config.yaml
routed_scale: 1.0
balance_loss: 0.00746
attn_scale: 0.125
steps: 4695
Below are experts of layer 7 (counted from 0) of a mixture-of-experts language model. Rows are named router (the router's row for the expert), gate (a neuron's input weights, with its number), up (a neuron's input weights, with its number), down (a neuron's output weights, with its number) and show model dimensions 0-63. Each number is 128 + 24 x the weight over its row's rms, rounded and kept within 0 to 255. Numbers have three digits each.
Before each expert's rows: "gets" lists some tokens that make up at least twice as much of what it gets as of all text. This comes from a sample of Wikipedia text that the model never trained on. Tokens count by the router's weight.

# expert 38
gets: "t", "el", "z", "o ", "b", "on"
router:090107130106095128109154131140113136127092118126147128134132113112101100112094096101100123126144135118139138131146100128142136145125158119112069112117102118121094095105127152136154140133124161
gate0:111155142142153119115112150108112165146125113141124132134131165160099099114046101142112149141139101130144166157092142148153149154169114089108112174107112125128136119135153117108162127146146130
up0:140124127140132123127122119134098136129129163139123089131107140146109168151137167104091101150135140121089119155127172148092145172109118135110112122087130145089128142147148125102148109074150124
down0:099119146098134134117104121097125181113138084136141169114143108130140157085134137115121101120099139116166141063075117163143153137086131132109135125127145145130147110156122129120134137112120140
gate1:148137147110115146162142152117117118121157132150136113159095159117115126145129123159143175131097144079094138114129117123127098122152128108133145115119111107140146132127133097196119149131127113
up1:116100124136088103131153144110092141124125145157129147100100176138126119115156128120099118110089108117132113137142124152125125115139167156147107108068160183120088127136129140152109181151150154
down1:128082108098116134136174147160142146149134122108104125155148105125145095133125157098131131136093084090123075103139167138175134102150112115176163122103132138119136125090131097113127146104131110
gate2:124144146123121102161184130159112101127086098085130172144177177134132129115089110103146110127136167118109160141152138112142129138101122119113118093121106116114138128110148172118130124146134138
up2:111109121106160075133129173132141139156091140158111144124138136116093098123108104153146135172111116103126193161133121112156132114134135076113136093115123110123094194116140154143099085161118152
down2:156180140103120153115124078140135144144109160140146114114117139127123140128132110112137121112149094118138134189147152144150141104137097117122128113155143144148098138151147123132109144117110140
gate3:157119118161104142142134129155125153119140150159177125137140113093113103122081120108132132110118130114157136129109110151146104123140155095180122151139138167106124142131127131168161130148147131
up3:131144138106123136127125093141128094100165138124104097148115142122179175136137170102127130108091133146131111118116132138125106073153141129172125127117076087107114103135106132108130102132128114
down3:123107083093139138140102145139146132144144132161104161123144124142110140126129115160067191114130136115084130140121139174127112149149085124099130124145121138166146088123142132153116107146109133
gate4:108118175055113107120119126125125132138083102122133121132098123147124112120086141161119141109108125129122097141164133131126148092123160108113147155153120083152147162101140134135165075149139099
up4:120109099170165109152110103099170136115159156107106112114084125131114160154163142102126113114151116124082161160114122177077151150133146169089132120146076141111116087180125134084123142164150135
down4:131096116089116120118128091143157109116132132147124110116124122139108108118140135121154134156177122136112096114122115121133128146138185130132097123151143141114185108154143153139148104141139093
gate5:109128135167147108198111150159175126146087112119131089130134139153125126107099158120143085094129143155146092113133116126158145085165135106116124141142109117118179127123148123116164135121127147
up5:142144072126145095134138097171068102158148114089102124098142083143120097125177113147129167136130103085166145111130108178123116138149146130139133129121147165123126131124127171136122108127174129
down5:122143138118134156084148119123127115114155147118111086135162129095119143119133160123143119154098138100101119100145139106090107154161139108163119146108153110142165073118104141158116171151121129
gate6:140120103107132074141152172109148124126162122123152144138134102114100118112091128141124121140108158147126096166140143120150120152112108135122153115146118141141097133129176164116179142110142124
up6:123129113168132146126107120140129153126132164123097138112122109137109149149147160110187107110146138158133139078125106169140152107171104125138097126128144140125165075152122123130111160131098135
down6:122088141120139107132136149093113048138129114116095107138151109099187128136118164140150114137125100163112143127121126123097169134161120101117104123121123176125117103116135148145115164132146150
gate7:138142118156110189113140128141124093143136139116162137117160122118151121099099122131166155148087100127081149152127135114149127147120105148123097143143182143117126137150113125143106148170149125
up7:102131146158092139115150095128138136115153175095113144139114150109161133176124136092085104115105142088125133160140103150076152103163119154153116144103159132149139107125109124125094137132121120
down7:132125110160121173133122189124134160134130197082147144120111185148140126143099127169099099111068106144089119095138113128133096123115141137159127151143155188141099142103166162110092103108127138
gate8:168087119075113101113128160100096087119123136153118109122103130142095114148200141144122100126137120112141151122114107102114132166141140129127110129126120177083137138108123138105119111160137112
up8:159135127104099103126176122144117115113118105097153145116139088162145127141136110143118134180168122154127117107146128098146133138145147144112133120167109114128110131105151086114122078092121130
down8:081099140150142116165121114127166136127155143130133127128145131096158161125126134122137163121115122104096164107106136129133108078116128157148131154176125167135120102126129143141140092102193125
gate9:087127127115090110127135131109099102122139145133128114144142117178108086124179118130168093119109118127110145110115134174140110130129189093141079121134147119109110133148107094115105129103132131
up9:146138123141122140127138137168152107151100113102119109118151131103115160116098143143123141180155166125155094121112115117088142190132124153132120110123139160127118171133131089168069125124119123
down9:134116125158122151140111146139146146126142125105109176134113116099127138138122112145105160102113139143119133148155094163075104117102132114126080118107125143139171108106170166121143137129113145

# expert 20
gets: "of ", "===", "==", "de ", "== ", "=== "
router:101130125117116141066125132127114131131122124108182138128124118104127097119121108119093132111126163124139109070163104094123101142133136133103105135113125145138127119118156138153171134112154144
gate0:083121149170108095140128153128166118127126119112095081169138152175121087147128088101132120153140071112145111136154122139173100142142149174123090135137097153101114128110176140136136191116110153
up0:173080093130109159093147119149096123173101123158134131119126106101071115118131109094083107129153178145098142144095165116087143156128185162104113094145133154106108101147110141129123126123163133
down0:051158120176104147163133152188145112111150144113113117148126104131096119153097113149119091146145131181111107112151110106095121126097109167132154133104093094100160139141148126148126131120080137
gate1:106083125138124128110123113150167111144164121142105143142153119159129091126134154144112116105150144142157093129184115136159138113088120077100151114158147132080136170145191145142097139103135172
up1:133141123120136141133169121095118141174173105102117164137118116154127116143188133135053137133153169153181125095115145126109115135102122101137119145147127139140126133104136161098097136096159157
down1:106130137124132126133089176106110073134147115119110141117112080100117119126135162108122136137099099152120092086159101077123111138163129115150139090113105102110101077161101106129109149159119116
gate2:161166132136126119073141108133124136133141126143154156076102123081137100105105113120168155147089125096138105085130104118118122057113107125118100153142149119128131125144132097126129092153107173
up2:160126165161117137152132107129116145103139159146144099091137119102158134165137152126110147163084119111112083094088164150110100131137096117165106159126115109163073151127121144123098092163122111
down2:180167169149163131146137148136118139127120146145106120170115144120105110166103164105153126135156133135144102152122105162139118113132140135114161136127135171135108088108150109112102108116140167
gate3:124118163166152165109115143132142142132109145083133099128138117127122151124118114132092114130148116143118101145118086116103135124118127134106115127111145092098142124126129084138169145115109121
up3:119138128142105126149133129115143156112116149123106113107092123087114137133117113129123142113154101128122142124130142182131106131145135069165129131150152097120144146096141135167121138135146107
down3:129085121169160105134099113141108098110092145119081110142143145158126133132090127101194106155139086104141096171117169177150113113112145072169095160126202115139160129126126118127116117129091106
gate4:141119128112117117126086127095115130091097198101136112119124128117147117123119094080101135135134156133130127107122122143096187114125116128169105111127144164104102113164138141103125154119125179
up4:137119078112110146170162128132124109122137121112189126137120112099159127142176155148110132106144192138118113126204126112128139136125120087150148124086115144120151139116113118105077133145107107
down4:090139138136193123104154128129083139166109108121115084105145118137131130147153127161135116181098125145108116135127113147155113134115111113138171127123145106113103120139128172133160111097108147
gate5:114095126130142122180130098124150153117146151117138150079128135157136167143112129132167158123144140138109132124186095095151131152137092139095085085128127110162158146136187154111093135094151154
up5:154111126134131072146149097103116106166146122125099138096103145131126109178139109109124187106134092106122126199173114127145124132156104156116170123096134122139106150143157127119149148097103113
down5:132114142165094124125114164130103121146131104109116137098168181123173147134169125122145070144149102127122145146162113131120134122108111176104180158115149107112137119137155127105143149142106079
gate6:137123151113113123130145131111135151119123139111126130141145123123134176132126158157151121074123122110147155146133129126143111163136091143128124167147119125148137134113129063100144092170108177
up6:137128120101109168142170145129117130167127126104100136128163122120108154125157142095087102157131121097148076131093149114117123163134119186165155141152099147151162141096122169111064136112120148
down6:121151143126107142162123132172093138139077121145139103114119144097138153137089117091139085147126096173099085141162122147160182133130153108135104121125118111125120119084127141150099158138168151
gate7:106105108107156141154134086152143135121158144084093122146128107096130114154124134130142132112096113108126161121102120120117141143097122145167126127091097123097115128116160088172171153143133105
up7:146153115133139168126117109097114079081142110113153156109123099152154098127138102126129153134151126134120113089132109131075116159130145134097134143104116095104125134157121114154143109159119125
down7:125126113137167164148117082152129125145133080112140086108117125103107105111127127086143174157146112182109093149100151174115143114119113085140110148146116119140099132109128187130092087142085156
gate8:176112157122169109159144134137129161102180094123154118126129136125135112152093111141139126118147097089114135128105106110139137143107084152136135150152140170154141115152135139176160136158125136
up8:082185129130120091138168148098121099142162149189082168119115108203118086103161124127145116128168146173110071126149117110125161093101139129134140131139090089116123179087126142101173130123146082
down8:073143113124109106154160070109116159152132097117140073127113082139136181137163128169128081120159159130104158131127094130139103078119106093096120115137116126135098129134160134161062111128100104
gate9:112119159147151092093087145142128124122138095142150122157121088096117140128111108153131109147123112146164112128084131136124131085118133122140144112157144122120135096080078194117107163144154129
up9:158095172084122107130127064133160102098102137163193184123127119139118101139127145151110117093147128124103091177082149138101161117124121119131134150147183129086100116127100156127195142108184121
down9:144096101126114155120123110102104128126120131124157101143137096139140145171095091142086137145098118095111155154144131146138155101134121109133110105115119102096115165124143111233102134131104117

# expert 40
gets: "of ", "a ", "an ", "to ", "with ", "for "
router:117093093118112154110151146149136123124131081103146134098146115116128129120102111107122144102135144069141157101112098122156098104088134136087097092176131121131150125071142135140153119152167152
gate0:151125069110126182115112133153130108125109179130177142151129138174131145153146113128084096088140123110091189142116077124154091121089107126132101139160124132096173123149167131123121155109131100
up0:143116105089153130100119115124139126127153089136139118169140106110108096131109082137106171064143182131174177149158101169127152136125117146092154117079105090086132151115144102128116118102119088
down0:135141119149120117146166145119151172135176138079117190124133140150109105141135136122143095162147120200057140149098126191133121086142052126137137095164126147130132130118128132119132160114083152
gate1:087112137129168121180139121143156094126114154063123125116140131075171124157117120137088146126152133112141157122139089146148109187155142163105093107157093164131188144151101117174141157111114102
up1:101106101123195108111140072114104148106122151154182148073108153127090102145124093162163085101144116113143117090155160120130126141114132126117133144170116109141137106142121141069152133116141114
down1:152109141124124114089124090169136090119100145122142110165094125145153153146080117109165148088120099126129147102135129146100124145129107171148107173161166162107135127121114136114114120110124116
gate2:123132156163143133123142120145108142079169145133113155127140116119114133130144119125141144093122132101134175126139147167157127147097152141119114133121107145150156148116097132150150184134147110
up2:151096117165079187131127141091126132130125130110114088149125102093147159127134126105149084139119160139140134108127151154087129105185080085142045156110097152135144119121160125102110098141155108
down2:137113176135137125145076124126111082145139159132104158124129139093145137157148116154144192103128114092145112153152113151141139118108155167137099122121107164159141137110085139150109162166130115
gate3:117158150086120121110140132068118124140127121083146133122123124136127119113125113135163121097107101103111124117131167138102123146101120126099125112127154121177146143160160125141121172137090123
up3:159122162122106095123121144089111156144150133122149167128126145058106140150137130112155109123139160113130125172134149165158122099110100111136187141129130121130118109127130127114091098140144115
down3:107135136099163147111163101149134130103102150086088149108120111138154097156129137118140099131127120128113142165148150144149114142193112150121131156105114103122123173135079093153118156161109082
gate4:150120182126145155055119105106129154138095150147141122124160114170155129158167129147100140126114125113136121096140137120098146159113104057085087130106112139154149112160146079149122111135160154
up4:143149110135164126103126122183116128129117148120150113117102114135130130145133145163100141109141134121152167149128124145137126123118108129140082094121112133116114141118107134129095128109154108
down4:145167123134125154127112134141170152113119102122147124075150142144127134121135125121132086117131079095138103132102093129107140180162167107133113112114132144125141099125133115062152097146109153
gate5:152134112086158132155134089136133093125134114077109104103127154075148124148126095135146107167145156141124088130150119134093165171104144106183101140124075069095141166116101173143126169119124139
up5:139123153081132164127134179114107088140091129136139077130138118175094131107128081096123138122096112121137122122101124142120114142188136115090120131132130111108128119133132102138150129105127096
down5:092116096167070128081153124130116085099112126120186106134137136134134111125088128091117118146162094107154074162126108131139148122152182145127056104181128088086140112094096161161136152160148141
gate6:118128135093172171100136129131139131121145126120112138160135128105161145165135128167113168136162119114126154140122096130170108079095070158150121136146146111139116110075074109139158151136103148
up6:109124141120143137110102125182138126089147138116123145146146147122095132144103147134081127077093128136152138169158135143151050138104163127152101124126121106147138160143120129121127093118109157
down6:115136131110140135137147146107123140099124149090083141139132128173145133119124134134079123162108140128123129102142126059129138128162173152131118142110147123104144098115153140180133171156142137
gate7:151165121119129101164134124124133152108124094089140110110112123199116109151080124142138139128125116090131129119111103138102131133101110125147112120141082107122124149156136136124173093108176105
up7:120139116126129097123157099124177121145098100162114166128085105153128137131128130131120112150134151139132142106113092133125086110128114152080092135118148094125112140083106113057180102148117148
down7:111125114094111128104108179111148165137120162130086130120109119138122140108143151070112123121114107168133063131112164111108143129133143137114150125094136113115133106134165129132122176147130157
gate8:151105158147143130167126132085145097092133147092154116154139120108140127155145099142117086152126147148121145157124135100120148140141130141126097096102141157111144126127169118163120117107126158
up8:138134152149167143113115104112124145106101144128172148140136101111158157169145125134133090173116130160089172136160108138106100133117100148120135161121131161132147166117118117168100092150167121
down8:138116138145129146105097127124117102097108105098112150101108137126075111023105148096132113127119131140121118137124105095162124123110121122136139106147112101186130114085151124107124138135115167
gate9:125113101093171120075115124110139120108112108106155138125113122141130176119125165112134122084069157131184126136122146151129135135158098135125106164152130117149139089119102126160099100133123147
up9:077108115130138111109104091102104103132128115157105129140130144120108108106141080129129163157137091117086140121145080137101141125086152146143151164108109139108113129121121143112138137100122119
down9:120077120146152094131114120117091147156160156141112149143130156116096137095151139147121134134119145136108106141144110104179137152128154142109105114149114112169141147162140116175096144120183162